Experts of a small language model.
Size: width 256, vocabulary 11438.
Experts: 240 SwiGLU neurons an expert, 1 pick a token.
Training: a variant of SOAP for the experts, 632M tokens, 9650 steps.
Below are experts of layer 5 (counted from 0) of a mixture-of-experts language model. Rows are named router (the router's row for the expert), gate (a neuron's input weights, with its number), up (a neuron's input weights, with its number) and show model dimensions 0-255. Each number is 128 + 24 x the weight over its row's rms, rounded and kept within 0 to 255.
After each expert's rows: a language model's description of what the expert responds to. This comes from a sample of Wikipedia text that the model never trained on.

# expert 1
router [168  97 117 130 113 109 144 147 108 110 116 151 144 111 120  86 125 106 136  87 127 147 122 117 156 125 125 126 111 109 152 138 137 110 121 110 105 116 142 141  94 110 163 114  97 159 161 133 115 102 147 138 140  88 141 163 112 127 106 107  89  96 168 147 114  98 113  97 100 141 105 114 107 134 143 161 129 120 171 133 136 145 122 132 136 124 130 165 131 131 155 162 116 147 154 104 131 122 120 117 135 137 157 122 162 145 127 121 127 139 133  87 155 143  73 135 108 131 133 106 137 104 127 117 165 170 140 124 127 123 144 143  61  95 114  92 118 116  98 127 107 131 125 110 129 136  95  91 104 122 122 200 101 117 127 128 125 154  83 124 123 162  40  93 158 107 126  59 123 139 209 117 137 122 107  93 102 132 158 142 135 105 152 183 154 140  97 154 168 110 124 110 131 123 148 145 141 109 122 138 132 107 148 135 129 113 145 127 120 162 127 159 100 102 169 107 159 101 112  98  62 126 141 158 120 143 121 104 123 121  93 112 105 118 120 145 117 136 146 149  87 173 126 127 139 122 128 108 114 139 180 139  97  79 147 159]
gate0 [121 169 113 134 116 124 108 113 125 171 123  93 181 146 157 148 129 155  93 146  99 156 136  97 128 159 139 155 131 148 118 162 110 131 111 122 113 124 141 114 171 149 108  81 129 121 139 170 136 106 122 105 135 144 143  93 125 121 133 149 131 136 187  99 116 118 119 151 141 132 173 160 119 113 122 103 114 157  83  95 123  79  80 117 126  96 119 114  97 132 140 152 122 139 138 145 103 152 134 148 147 134 111 141 133 125 127 133 126 101 112 165 111 111 161 123 149  98 119 171  83 125 110 122  95 112 161 163 118 103  90  76 164 143 125 107 130 144 134 189 130  79 134 149 109 142 151 157 107 130  96 107 142 119 142 120 130 109 142 147 121 111 115 133 120 139 144 126  86 114 118 130 177 200 187 112 169 120 141  83  92 163 124 105  96 126 124  91 122 139 126 152 110 159 137 140  85 137 126  90 128 108 125 145 103 123 128 147 123 104 127 112  87 140 107 108 130 148 144 136 160 110 153  93 100 119 159 116 167 105 143  70 158 117 141 108 149 122 121  91 157  94 110  87 107 135  76 164 130 121 136 114 132 151 112 104]
up0 [174 111 102 128 135 140 108 101 171 148 118 138  77 131 134 113 166 118 113  91 115 113 116 136 160 133 109 107 129 167 110 203 121 177 145 154 156 133 125 145 118 142 132 102 118 151  98 131  96 169 143 120 154 155 144 112 131 136  82 171 160 136 164 146 138 128  82 111 189 142 150 140 136  86 115 128  74 144 133 144 147 114 131 141 141 148 133 109 119 130 139  69 128 133 136 137 131  92 108 115 165 116 133 119 139 108 159 144 173  79 115 111 104 113 113  98  98 110 130 157  96 141 127 118 136 118 154 152 142 155 120 149 152 155 140 117 120 110 148 169 128  68 101 179 146  77 110 124 114 103  71 136 130 113 117 134 121  89 117  98 115 102 116 116 139 137 149 126 143 122 107 146 143 141 160 172 117 114 176 133  92 134 109 114  84 126 115 123 118 155  84 137 138 135 140 133 116 111  87  91 100 139  96 144 146  98 118 140 146 146 161 117 135 138 115 127  85  80 119  98 130 118 102 134 145 127 100 128 117 105 126 107 148 129 118 136 103 107 159 122 107 136 107 116 109 111  74 173  79 160 102 122 128 118 163 120]
Description: Name starts, initials, country codes and digits inside sports results and roster tables, such as FRA, DF, MF, Cup.

# expert 0
router [137 130 173 120 117 111  85  97 144  91 117 116 100 143 118 138 131 131  83 123 145 153 119 109  75 135 120  90 125 143 115 130 146 154 130  78 169 100 105 171 127 163 123 135 125 161 122 156 130 120 127 154 127 125 124 136 117 134 143 167 168 140  99  68 151 108 112 153  91 150 118 173 115 179 112 143 106 157 121 128  95 123 137 169 129 126 132 161 159 144  79  75 142 131 125 126 126 136 125 116 151 124 158  99 137 127 150 119  84 155 177 121 130 149 105 127 189 142 110 140 108 156 102 114 153 120 103  98 116 145 120 113 117 132 113 118 115 145 133 130 141 135 113 126 128 118 103 130 158 127 123  81 138 124  82 134 104 149 148 121 162 142 150 120 158 153 165 100 126 102 100  93 124  80 164 120 147 106 160 133 121 124  90 111 153 127 132 117 143 131 159 155 128 144 176 161 119 129  72 149 130 119 109 146 131 188 146 104  74 126 159 165 125 165 136 130 146 115  84 156 130 146  91 166  99 108 133  93 156 132 119 168 113 144 167 111 124 143 140  91  98 138 101  96 139  99  79 129 119 130 108 156 143 131 142 163]
gate0 [144 119 133 122 142 122  85 113 121 137 117 132  84 111 108  73 132 105 139 132  83 113 133 141 109 110 111 147 103 122 108  54  92 107 130  90 149 166 152  90 132 134 141 122 197 142 140 140 148 133 121 149 186 102 142 104 121  84 153 120 111 141 117 133 131  85 118 149 137 109 162 125 117 119  55 116 153 127 124 185 142 141 151 106 115  97 159 136 126  94 144 136 149 152 146 150  99 113 157 182 128 120 125 112 107 160  98  97 129 124  85 100 117 132 155  96 154 127 123 137 137 106 142  76 110 120 112 115 146  93 108  98 125 113 155 159 140  95  69 125 127 145 123 167 111 119 152 173 149 127 145 100  65 134 104 131 138 109 114 111 148 126 119 111 155 162 107 123 110 172 149 138 194  95 109  86 110 125 100  91 124 156 138  96 170 110 124 121 105 112 137 122 113 131 143 149 132 157  99 142 112 124 134 130 120 149 114 141 159  91 140 112 152 122  92 143 109 144 147 107 111 127 151 146 137 113 139 144  75 141 134 114  87 136 106 101 125 152 122 103 130 120 123 106 114 139  93 160 111 120 142 104 163 128 140 150]
up0 [127 117 100 107  98 149 111 123 144 144 103 141 101  95 124  97 143 113 112 131 131 131  98 149 147 121 161 131 125 144 138  68 107 136 125 137 123 149 157 122 145  93 156 128 136 102 168 104 129 128 171 123 168 115 159 123 109  75 109  98 104 112 146 154 123 115 127 142 147 130 153 107 116 139 109 152 160 109 116 147 138 107 152 148 155 118 103 128 166  85 146 154  77 154 155 132 123 142 144 138 114 141 108 144 100 159 141 105 173 161 120 141 105 148 180 152 123 147 117  97 151  89 101 132 119 110  86  99 111 103 144 137  99  94 117 156 176 122 104 129 115 126 121 111 113 123 132 179 125 142 153 131 132 144 134 101 143 114 103  97 112 111 164  79 154 158 110 142 124 119 137 147 200 111  86 146 160 149  77 107 155 177 165 125 157 135 123 123  96  99 158 139 148 143 142 159 135 111 120 147 109 103 119 154  97 213 131 126  99  89 105 118 106 162 131 140 115 129 158 118 101 197 145 150 154 111 131 112 102 132 128 106 105 156 108  79 142 141 142 121 123 154 128 119 154 146 115 118 122 114  92 114 161 123 156 151]
Description: Tokens in album and discography text, such as "by" after release dates, chart-table colons and parentheses, and words like producer, vocals, label.

# expert 2
router [ 95 100 118 125 161 145 159 133 166 146 138 118 141 107 136 149 145 161 150 122 113 145 162 153 152 126 155 152 118 134 110 108 164 118 170 137 147 102  93 131 133 169 152 159 111 124 100 102 101 120 129 120 108 117 110  78 116 109 104 150 148 141 112 163 173 153 119 131 143 150 137 176 182 142 111 132 123 140 129 124 118  83 143  62 129 128 129 131  93 143 129 154 163  95 132 155 155 125 153 168 134 125 139 109 124 133 110 141 138 133 140 121 111 101 111  64 144 123 119 154 141 121 115  93 118 150 127 101 160 149  86 154 133 131 107 124 166  73  89 115 138 157 104 134 143 172 168 134 146 148 165 132 152 173  97 137 106 122  93 112 157 131 143 162  94 103  91 102 133 140 167  80 131 126 101 163 123  95  99 125 124 128  98 137 131 115 112 129  82 141 117 161  97 101 113 106 134 108 148 159 118 158 148  91 147  91 111 125 135 116 153 135 136 112 106 122 141 155 140 138 151 119 119  93 136 104  92 178 132 180 144 132 136  89 149 170 135 107  69 144 161 104 130 124 147 103 103 167 104 141 158 103 145 117 125 118]
gate0 [144 119 160 158 155 148 155 147 147 163 205 128 118 149 149 132 112 148 171 122 121 120 131 156 120 135 106 120 131 164 149 161 129 165 151 131 135 133 124 162 145 112  99 118 130 143 104 140 133 157 114  55 129 112 139  58 132 122 145 119 133 152 139 102 162 157 145 118 130 125 118 154 119  84 107 127 159 133 133 137 113 129 180 137 154 158 116 147  90 158 117 160 147 168 135 133 139 125 110 122 141 105 157 146  80 114 107 149 139 100 146 131 127 135 130 132 167 140 132 125 128 108 109 107 130 192 158  92 146 131 119 125 121 121 181 162 122  64 127 100  67 144 130 154 156 142 168 167 132 123 117 152  71 161 148 130 124 113 134 171 100 107 135 139 118 102 130 128 152 148 110 126 136 158 153 118 121 139 130 130 119 139 111 100 115 138  91 121 152 132 120 164 141 170  93 128  98 149 149 137 103 118 127 105  82 147 144 157 107 116 121 137  95 150 126 130 102 136 141 157 124  83 143 128 175 142 113 122 133  95 124 106 135 177 124 166 138 127  88  86 168 114 126 140 109 169 130 179 161 116 126 143 114 158 167 109]
up0 [109 133 114 109 140  99 159  99 148 148 140 122  98 128 126 133 161 135 145 132  63 123  78 111 136 171 129 153 132 108 140 125 178 140 131 176 112 126 110 124 110 105 131  72 149 149 103 158 109 117 150 132 103 135 138 136 112 133 130 145 136  88 116 120 132 142 102  81  91  90  87 159 150 139 164 138 121 148 129  97 154 182 158 139 138 159 131 155 147  96 144 205 155 169 172 168 125  98 121 133  74 129 118 122 145 116 106 105 129 134 152 134 145 121 136 143 158 140 195 150 125 105 104 135 143 114 134 148 157 157 177 135 102 129 138 130 140 105 154 151 141 127 172 144 147 104 102 138 147 126 140 127 138 150 119 159 102  88 158 101 130 116  83 148 138  93 114 131 141 119 140 120 157 128  81 121 100 155  96 115 139  92 140 114 111 122 140 129 119 104 130 102 141 124 173 107 131 122 145  92 158 122 143 169 155 129 138 102  83 134 145 142 113 121  91 163 139 133 107 109 118 110 111  99 138 137 130 148 130  99 127 112 120 159 119 106 182 134 141  77 123 144 125 115  87 108 125 140 159  62 135 163 167 123 137 133]
Description: Word or digit right after "in", "to" or a space, completing phrases like in order, in effect, at least, years ago.

# expert 9
router [101 122 130 119 161 139 113 128 116  99  96 117 134 161 213 100 105 175 155 153 142 115 104  89 135 104 122 105 101 114 114 119 129 134 115 109 111 119 115 102 126 110 154 113 106 127 106 122 121 136 152 182 133 120  98 119 130 134 139 122 149 150 146 138 180 176 153 138 145 163 147  96 135 158 112 135 130 139 112 136 108 120 149  73 122 154 112 100 135 119 162 118 140 145 123 127 104 122 152 126 117 135 120 138 162 115 153 127 137 102 139 161  96 129 168 168 150 149  90  64 122 108 151 166  89 125  94 155 113 123 139  93 166 133 162 135 126 118 171 122 115 109 154 141 174 163 168 150 163 156 156 119 109 120 153 154 122 117 130 149 160 113 157 108 112 117  97 147  91 133  95 168 124 152 122 129  99 123 103 139 137 175 145  77 111 127  93 123  87 147 168 138 113  76 161 136 140  86 102 108 101 130 144 152 145 147 119  93 165 125 106 135 134 174 116 146 146 131 132 130 169 149 101 123 147 151 143 108  78 130 163 122 127 123 107 135 115  89 137 180 138 133 141 143 158  96 140 149  98 116  93 100 131 139 143 108]
gate0 [114 128 121 117 134 102 117 153 160 130 125 123 156 148  98  99 111  98 142 142  91 137 162 128 164 117 117 101 130 141 144 146  99 139 126 148 144 132 131 142 136 126 135  93  92 119 139 166  94 159 144 134 169 122 147 146 147 120 173  97 150 156  86 120 122  84 138 108 151 104 121  90 109 160 103 153 102 149 106 104 156 140 152 156 143 167 135 105 118 107 101  97 121  97 139 135 135 137 129 177  90 131 136 158 129  71 146 167 115 144 126 103 136 107 123 136 126  83 135 117 154 133  83 153 144 143 153 126 136 145 170 142 143 184 137 171  95 112 143 165 108 122 142 111 109 134 142 109 108 153 123 113 134  62 129 135 129 139 119 143 144 112 103 170 117 124 147 109 118 129 134 130 124 117 123 124 173  70 183 113 141 139 166 142 126 170 125 118 121 120 151 109 115 112 102 180 100 167 166 131 120 121 149 114 144  99 111 127 113 120 114 169 130 104 139 147 139 158 140 185 149 147 164 148  77 156 126 116 117 100 102 120 178  97 134  75 112 136 127 130  98  98  91 119 167 119 165 101 157  93  91  88 114 108 109 118]
up0 [145 127 151  88 100 142 152 121 121 110 134 137 122 137 112 151 164 119 107  89 152 163 138 107 111 171  96 165 160 147 145 172 136 144 152 104 157 123 112 116 107 153 118 143 121 122 140 123  81  98 119 131  82 124 142 127 104 114 109 112 129 132 150 141 132 156 106 117  98 157 126 135 123 125 164 144 128 160 156 185 158 107 123 109 132 132 138 148 103 134 156 139 125 147 108 137 162 176 140 126 140 113 138 133 101 161 114 103 174 118 125 103 145 112 115 141 139 144 112 144 113 140 128  99 160 129 121 132 136  88 128 109 154 117 126 134 159 162 169 122 146 120 138 138 127  99 143 169 138 109 125 117 120 147 109 114  85 115 128 162  81 138  97 152 137 150  52 136 146 106  98 128 160 122 123  98 163 138 127 123 126  58  83  91 138 141 150 131 159 138 105 146 114 126 145 110 120  98 182 111 125 156 135 138  80 152 134 135 141 110 118 124 122 109 105 142 128  91 149  49  83 163 138 143 181 174 158 127 138  97 142 148 133 143 118 197 151 120  84 153 109 124 154 101 104 116  76 146 138  97 166 128 129 137 149 148]
Description: Suffix pieces completing long words, such as -ations, -ities, -ing, -ed, -ical, as in compr-ising, theoret-ical.

# expert 4
router [120 110 136 129 127 155 125 120 157 159 111 150 122 133 142 173 121 107 136 140 146 181 117 190 117 144 113 134 152 138 166 126 112 116 131 152 120 110 119 100 118 156  61 148 124 126 158  75 121 166 130 108 142  97 128 120 155 139 122 117 122 156 129 117  88 109 112  88 132 129 128 118 174 106 124 121 123 129 112 106 138 141 147 108 151 112 122 127 146 155 150 180 147  99  90  98 142 169 113 139 125 106 129 189 133 172 155 116 124 141 144  93 146 135 154 128 119  77 114 134 131 157 168 138 145 104 131 133 138  94  96 138 158 129 119 134 125 112 133 107 188 207  93 162 104  93 106 161 148 135 119  67 124 143  96 122 120 164 134 107 135 123 189 136 112 111  87 151 124 176 130 123 127 123 161 116 157 126 116 140  94 197 148 121 115 168 140 126 133 146 128  95 128 120  64 109 143 163 172 131 144 109 119  93  97 119 143 128 155  88 134  97 110  65  88 136 133 115 115  91 107 140 128 110 134 112  98 144 155 108 128 112 109 122 120 121 134 124 161 140 144 136 137 128 104 105 112 132 131 142 113 120 125 114 138 143]
gate0 [112 100 127 107 110 137 105 140 122 153 156 127 162 134 120 141 113  90 103 163 137 107 116 104  99  95 158 118 120 135 106  82 102 140 102 171 112 151  99 109 148 136 132 183 128 158 127 156 167 128 113 122 183 138 135 104  96 105 156 141  95 126 168 166 161 148 149 129 142 131 145  96 124 135 134 138 107 118 101  99 101  85 156 123 121 111 115 111 161  99 139 138 114 130 146 125 140 134 179 129  87 110  87 118 128 157 141 100 166 163 121 131 110 126 160 100 124 135 161 135 109 150 141 147 117  50 135 106 159  93 115  85 106 163 118 101 168 130 141 136 120 118 119 142 116 157 133  56 144  73  83 133 168  96 109 128 126 141 134 142 141 125 127 145  85 112 152 151 137 150 136 163 113 127 145  92 154 105 155 123 100 120 112 121 136 110 144 114 167 132 149 157 139 121 123 100 109 129 119 135 157 113 105 121 102 134 121 121 137 146 112 122 128 176  99 140 122 158 165 179 149 167 118 103 111 145 152 114 109 142 144 139 158 147 166 107 155 156 162 181 165 148  93 118 114 128 133  99 112 146 175 125 115 168 155 131]
up0 [139 133 107  89 118  96 105 144 127 153 129 107 100 144 133 139 160  97 161 120 127 124 131 131 154 151 103 128 154 149 101 164 167 144 146 102 120 133 132 172 137 117 102 107 120 130 123 126 113 104 125 163  83 119 124 119 132 135  94 124 136 170 109 105 138  87 116  84 116 138 140 142 116 128  87 142 129 143 172 163  95 158  73  84 114 116 177 154 159 127 119 109 133 153 134 164 130 122  80 100 143 168 122 132 121 134 106 104 161  96 119 145 156 111 100 124 117 107 127  94 143 194 121 161 110 145 128 143  97 134 157 182 115 125 156 112 122 120 160 130 139 139 135  95 140  92 119 170 123 153 166 136  90 109 177 120 142  98  76 175  98 117 137 123  70 113 100 109 130  98  97  99  91 183 116 121 138 129 111 158 138 135 148 111  75 118 110 128 127 126 126 141 162 124 149 140 108 106 112  99 123 149 170 151 137 168 137 135 122  75 132 144 112  68 142  97 111 109 121 129 138 123 105 137 106 131 144 142 122 113 119 102 128 134 113 159 137 120 120  84 129 118 129 128 135 160 101 154 199 106 105 115 150 117 103 106]
Description: Very common glue tokens: "of", "in", "the", line breaks and list dashes at line starts, as in "view of" or "- Wheelbase".

# expert 11
router [132 103 139 152 126 115 152 144  88 108 145 131 133 120 125 119 115 125 111  90 145 126 148 100 156  88 125 109 124 105  93 109 120  98 112 112 109 126 100 114 117 113 135 111 137 121 138 151 162 152 107 125 125 115 125 119 105 115 138  98  86 103 172 184  92  66 120 120 106 104 113 145 143 117 133 150  94 147  99 111 153 104 136 137 114 140 129 103 185 119 125 156 169 111 154 129  76 120 131 113 115 131 125 130 132 108 137 124 146 129 109 155 135 140  81 100 175 140 110 113 137  82 156 182 119 158 128  99  77 156 109 121  97  86 164  92 117  99 109 127 145 127  96 126 101 166 128 120 135 100 162 160 113  86 111 140  91 101 121 112 117 150 165 114 130 102 118 140 113  77 174 123 118  93  95 130 147 106 139 185 165 126 150 171 154 104 132 125  76 112 142 178 114 120 165 166 133 118 152 114 131  83 147 170 142 119 127 130 129 155 133 147 126 110 144 122 166 152 111 148 103 119 131 114 130 131 167 133  78 112 126 111 166 131 136 133 120 104 155 151 127  97  84 159  97 102 164 127  85 121 162 112 128 130 155 140]
gate0 [143 156  98 122 107 129 118 147 111 166 162 133 143 108 157 133 145 119  74 147 101 139 134 118 126 127 102 150 105 109 145 157 103  93 129 163 111 139 158 121 155 131 143 108 101  69 123 138 124 118 145 167 142 104 140 157 143 100 157 149 163 124 115  94 146 160 169 127 162 129 134 128 181 126 131 126 114  85 131 173 127  80 119  89 114 137  98 172 123 111 146 148 149 116 113 102 131 140  95 164 138 109 106 136  84 124 151 136 125 110 140 181 105 128 144 113 118 116 154 134 113 141 108 163 128 139  96 158 137 100 152 101 150 148 179 152 137 136 132 133  98 133 137 193 103 135 119 144 135 169 107 110 159  93 178 100 137 163 103 143 145 137 151 121 147 102 129 167 126  99 119 144 130 122 122 143 162 127 108 123 118 122  95  86 159 139 121 113 143 157 155 188 149 127 106 118 119 129 125  94 138 147  92 134 122 130 127 138 134 128 135 105 108  94 107 125 148 176 152  86 132 113 112 152 116 140 184 107 129 124 162 121 132  82 117 122 120 188  99 125 124  46  99 104 163 134  91 125 167 116 119 143 137 141 103 131]
up0 [ 98 131 129 119 116 133 133  76 124 152 108 125 110 150 113 132 129 158 135 130  64 122 115 153 122 129 176 126 118 147 102 113 132 152 141  81 124 139 154 188 136 117 123 180 121 164 120 107 100 157 111 136  77 109 105 138 174 147 113 116 124 102 126 139 137 131 129 144  98  72 112 134 134 114 183 129 107 126 127 101 143 166 165 112 103 113 188 130 118 149 121 126 136 119  99 140 130 116 139 124 158 151 103 108 116 138 131 138 127 135 105  96 159 100 130 164  87 124 158 138 122 186 135 129 119 101 104 136  94 165 122 134 114  99  90 130 105 132 134 151 176 145 132 112 103 148 123 134 114 136 118 138 117 133 107 115  89 133 144 165 114 141 100 113 115 154 116  65 133 120  88  90 122 108 152 111 112 143 147 122  97  96  89 134 143 145 139 128 151 138 102 131 151 145 132 153  91 129 170 150 139 123 179  41 160 145  98 141 118 102 131 110 131 105 131 114  97 123 129 134 152 135 146 143 177 109 128 147  86 144  91  86 126 125 136 165 156 172 155 197 151 157 154 126 126 136 124 151 107 128 127 135 118 106 107  98]
Description: Final pieces of surnames and place names, such as Humbold-t, Donnel-ly, -son, -ville, -burg, -wood, often before a comma or pipe.

# expert 7
router [137 119 138 129 124 150 153 118 129 104 147 165 120 105 129 138 185 116  97 137 130 103 147 157 123 137 127 141 149 115 137 101 136 106 111  83 158 111 141 121 128  99 139 117  91 142 116 202 119 112 147 110 103 102  97 118 177 136 138 113  90 123 110 149 118 154 114 136 114 130 123 108 118 119 148 108  99 150 128 151 196 150  62 106 122  85 172 116 152 114 171  98 119 179 131 117 129 161 133 100 133 146 135  93 148 110 138 122 148 145 128 118 106 121 103 146 157 122 126 121 124 161 111  93 111 158  86 127  86 108 109 146 105 104 167 131 123 138 116 126  90 107 126 117 152 135  93 154 140 114 161 128 134 132 159 117 141 117 109 120  73 126 130 157 100  83 164 104 149 116 103 136  79 124  76  81 174 144 112 134  98 104 157  90 138 180 136 125 119 141 134 109 167 155 124 105 114 101 106 175 144 129 104  98 154 133 117 130 168 162 174 155 145 130 122 135 125 123 129 139 123 111 143 135 150 116 110 153 107 128 116 110 144 158 138 131 128 177  79 101  85 142 151 151 101 142  97 123 183 167 126 106 111 116 116 132]
gate0 [ 81 168  79 147 153 116 123 157 139 110 140 130 157 112 115 153 113 146 134 152  88 103 112  83  97 123 127 102 170  88 154 132 121 122 177 117 104 113 137 132 133 128 118 131 144 112 124  99 201 120 131 159 116 157 109 147 143  96 116 140 128 137  88 159 176 134 155 139 130  92 119 141 123  86 157  96 123 169 138 119 138 144 107 114 136 109 123 101 117 146 125  80  95 126 162  77  94 126 129 117 100 117 151 108 140 123 146  37  75  89 134 152 138 115 125 125 151 100 132 133 127 147 107 141 131 123  80 159 127 130 102 125 126 121 127 114 112 146 114  91  98 129 112 155 111 165  90 119  85 182 106 107 130 103 147 135 139 100 120 140 110 109 145 125 101 152 101 123 177 146 120 139 127 129 128 156 127 136 165  98  92 106 111 175  86 121 147 112 149 143 106 149 160 141 126 110  89 119 194 144 140 158 108 126  74 133  95 125 132 106 123 110 144 130 109 125 112 154 121 130 118 139 130  98 129 111 137 107 155 142 110  96 150  82 102 101  86 116 128 115 154 119 114 137  99 110 141 162 140 142 129 130 158 142 141 157]
up0 [133 151  91 120 105 161 161 136 163 122 129 144 146 123 126 145 132  89 161 152 137 129 140 103 106  84 145 102 141 119 133 161 128 135 137 157 141 135 147 170 137 105 104 185 142 142 113  77 158 119 159 171 121 140 185 151 137 135 108 168 105 127  83 110  98 148 150 144 115 131 112 138 121  90 174  84 110 180 148 132 100 144 135 112  93 133 123 117 105 134 152 102 109  95 116 111 122 153 152 137 128 191 111  98 152  81 138  81 152 103 181 123 115 104 100 113 143 124 148 124 112 121 150 146 136 110 114 142 139 109  96 145 120 154 138  97 125 151 144  99 122  99 100 176 127 144 115  82 134 163 114 135 110 133 117 108 117 125 150 127 140  95 147 120  91 164 116 144 191  91 137 178 127 139 151 144 106 109 151 149 128 138  73 115  78 104 150 119 131 116 101 146 137 153 110  86 114 126 150 124 110 102 121  93  95  99 128 131 149 129  81 141 144 144 119 110 153  92 128 120  92 114 136  76 158 112 126 116 140 127 122  93  96  95 103 138  96  86 155 131 145 120  95 128 110 133 123 136 161 146 131 137 165 131 143 143]
Description: Decimal points, commas, colons and dashes inside measurements, lap times, distances and ranges, as in 29.92, 1,112, 00:50.02.

# expert 8
router [183  99 109 136 140 113 145 142 123 107 110 152 143 130 110  81 131 114 148  75 113 140 122 110 157 132 117 123  98 123 150 138 145 105 131 116 110 112 157 152  95 103 162 117 111 157 166 120 112 105 153 156 151  96 143 159 124 132 108 103 102  97 144 141 132 105 100  97 112 139 100 120  96 151 135 173 125 123 171 130 134 149 129 134 144 124 139 169 119 118 166 148 124 143 145 120 125 133 100 105 124 130 158 112 142 155 119 128 127 129 134  93 164 141  90 135  92 132 134 111 152 109 140 109 170 171 141 117 124 122 144 165  66  95 105  87 120 101  91 117 118 135 118  96 131 135  97 103 108 137 119 199 120 129 129 127 119 162  69 116 120 165  53  99 156 114 117  73 128 116 183 113 135 113 109 113 109 117 144 150 139 106 132 178 161 131 102 161 179 120 107 112 128 128 135 140 142 121 108 135 140 106 149 118 134 124 133 117 126 170 137 159  99 115 158 132 159  98 117  83  66 121 136 155 107 136 114 111 107 123  87 105  98 119 107 153 107 140 136 157  81 178 128 130 142 134 112  98 110 147 166 151 106  92 139 154]
gate0 [123 156 114 140 120 139  88 143 176 136 147  90 120 112 136 151  70 146 142 151 134 107 121 126 122 164 169 134 128 122 125 141  95 149 127 148 105 183 139 122 158 123 131 117  74 115 106 122 136 119  86  99  99 110 121 106 141 111 118 130 130 172 101 127 125 123 149 142 146 103 123 133 104 119 136  88 116  92 104 134  95 137 122 111  89 111 123 112 141 127 100 137 110 125 139 100 136  89 106 135  95 133 123 136 122 117 124 126 116 144  94 163 136 111 162 124 138 107 180 163  89 158  86 123 133  93  87 159  79 165 128  76 171 158 145 118 111 182 155 149 117 129 114 145 114 160 155 110 147 124 114 115 142 116 117 112 105 119 134 122 142 134 167 127 125 120 137 141 111  54 141 142 118 108 168 117 176 143 134 113  91 104 102 108 130 133 160  94 106 116 138 169 145 133 118 119 117 166 141 119 125 136 127 130 159 133  98 127 121  95 122  96 107  74 145 167  93 123 169 146 183 151 143 135 117  81 150 145 129 140 120 115 160 122  89 159 112 113 113 101 132  72 142 131 122 157  96 157 146 168  68 116 137 138 135  88]
up0 [133 128 150  86 104 149 109 136 135 125 119 121 185  77 141 131  99 151 113 124 102 139 153 163 147 132 139 107 102 129 141 112 166 150 147 131 142 145 104 131 118 133 157 126  98 127 139 100 136 134 124 131 110 101 141 166 142 144  99  94 151 172 103 182 188 115  97 120 116 121 148 134 118 126 163 127  96 107 129 140 117 156 104 114 107 124 133  95 107  62 106 135 136 146 112 109 128 121 114 186 156  98 135 126 155 122 137 139 120 107 121 131 145 120 130  97 132  85 121 119  63 161 134  86 130 111  90 119  88 144 152 109 130 163 140 112 121 153 117 131 110 111 108 126 149 172 123 142  99 166 118 138 146 124 105 155 114 147 134 120 146 167 135 105 163 139  81 105 151 111  93 126 163 120 110 151 162 146 172 110  88  78  78  98 125 127 149 131 156 125 144 159 132 115 151 131 147 105 126 128 114  97 117 114 174 118  84 134  89 132 151 136 129  83 128 127  94 107 192 116 168  96 100 149 130 119  98 112 158 103 107 104 130 135 138 131 113 132 133  91 139  67 150 132 124 123 102 121 134 124  80  63 113 131 130 127]
Description: Capitalized name starts, acronyms and digits, often in election tables and biography facts, such as ICU, LGBT, George, military.

# expert 10
router [139 137 142 144 121 154 132 133 148 150 135 113  84 119  88 117 128 109 136 139 103 136 151 162 140  95 102 115 110 123  96 137 128 173 113 148 146 122 111 141 134 130 100 108 118 102 145 104 100 142 135 112 153 171 107 136  98 140 111 129 169 139  92 117 155 105 112 145 142 119 124 123 149 108  83 123 173  98 131  75 122 142 128 140 152 143 110  91 126  90  82 119 121 109 118 123 134 142  95 129 137 131 119 159 109 144  98 157 126 134 125 139 122 122 143 150  96 153 129 115 200 127  64  92 100  52 123 108 147 101 189 126 138  97 167 169 138 144 130 118 114 141 132 120 143 129 174 103 141 148  52  84 106 108 134 134 127  96 160 172  97 141 101 161 161 136 122 149 143 135 102 154 113 108 185 172 118 173 126 130 161 129  88 150 135 112 133 126 120  84 138 125 136 133 103 130 123 148  97  81 106 109 133 174 131  71 155 145 150 130 106 152 132 139 114 125 128 110 149 146 152 145 139 145 102 114 152 144 147 115  81 113 147 107  96 135 139 132 118 107 143 126 179 138 158 134 132 144 178 116 124 143 122 113 110 138]
gate0 [119 193 107  95 101 132 135 106 149 147 134 132 151 145 148 140 138 144 120 132 110 129  96 176 132  88 114 166 152 114 125 214 109 165 149 156 138 133 158 102 153 135 110  93 150 158 145 133 101 158 136  81 137 159 148 139 147 168 121 144 134 148 169 134 118 116 152 131 111 122 164 142  98 108 164  91 123 165 167 144 105 115 158 121 140 140  70 123 123 119  99 111  96 144 102 135 117 103 118 115 158  97 108 131 133 140  71 145 124 103 136 102 133 110 153 145 142 103 144 121 107 177 114 138 122 156  98 106 156 151 136 119 150 148 123 123 122 165 186 130 115 115 155 128 149 111 127 114 134 134 132 106  81 123 166  89 152  80 112 139 112 129 142  78 113 164 129 164 145 139 103 103  97 127 138 160 123 147 179 133 108 137 146 139 144 100 105 119 109 122 128  91 118  96 105 121 134 113 138 125 203 155 139 152 103 100  87 122 132 112 146  89 119 120 146 139 133  84  93 110 127 155 153 141 161 114 139 138 120 115 125 135 145 130 106 139 152 177 112 139  96 136 120 115 146 130 148 142 136 139 117  55 126 129 148 136]
up0 [152 170 176  95  99 114 120 157 111 166 122 115 155 117 125 115 115 126 149  98 115  70 111 129 111  92 148 138 113 115 121 129 119 128 117 144 129 125 124 112 115 124  84  88 120 136  85 126 152 119 130 140 124 149 151 146 125  99 122 169 151 132 118 139 130 161 133 129 103 132 107  63 111 137  95  88 129 127 110  95  80 149  76 120 143 149 137  83 166  73 140 145 136 138 131  80 131 144 107 177 139  97 107 140 130 117  99  86 140 163 121 109 130  97 132 106 121 133 145 146 118 121 130 126 126  90 168  84 152 121 155 116 130 114 141 157 106 145 120 115 127 139 137 146 136 116 136 163 126 144 139  98 100 149 117 127 106 132  93 153 112  91 123 130 132 162 124  97 183 123  91 131  74 116 113 160 121 166 123 138 120 103 102 132 119  98 175 125 121 116 155 115 151 126  98 107 119 150 129  47 131 161 166 131 100 110 103 130 159 121 114 128 157 116 178 162  84 126 100 132 154 167  59 146 128 137 167 101 117 118 145 143 113 129 133 119 129 139 130 113 113 111 116 137 136 125 141  68 131  86 180 129 120 123 134  91]
Description: Endings after short stems of common words, such as beh-ave, s-ash, g-one, play-ed, plus words like returned, away, instead.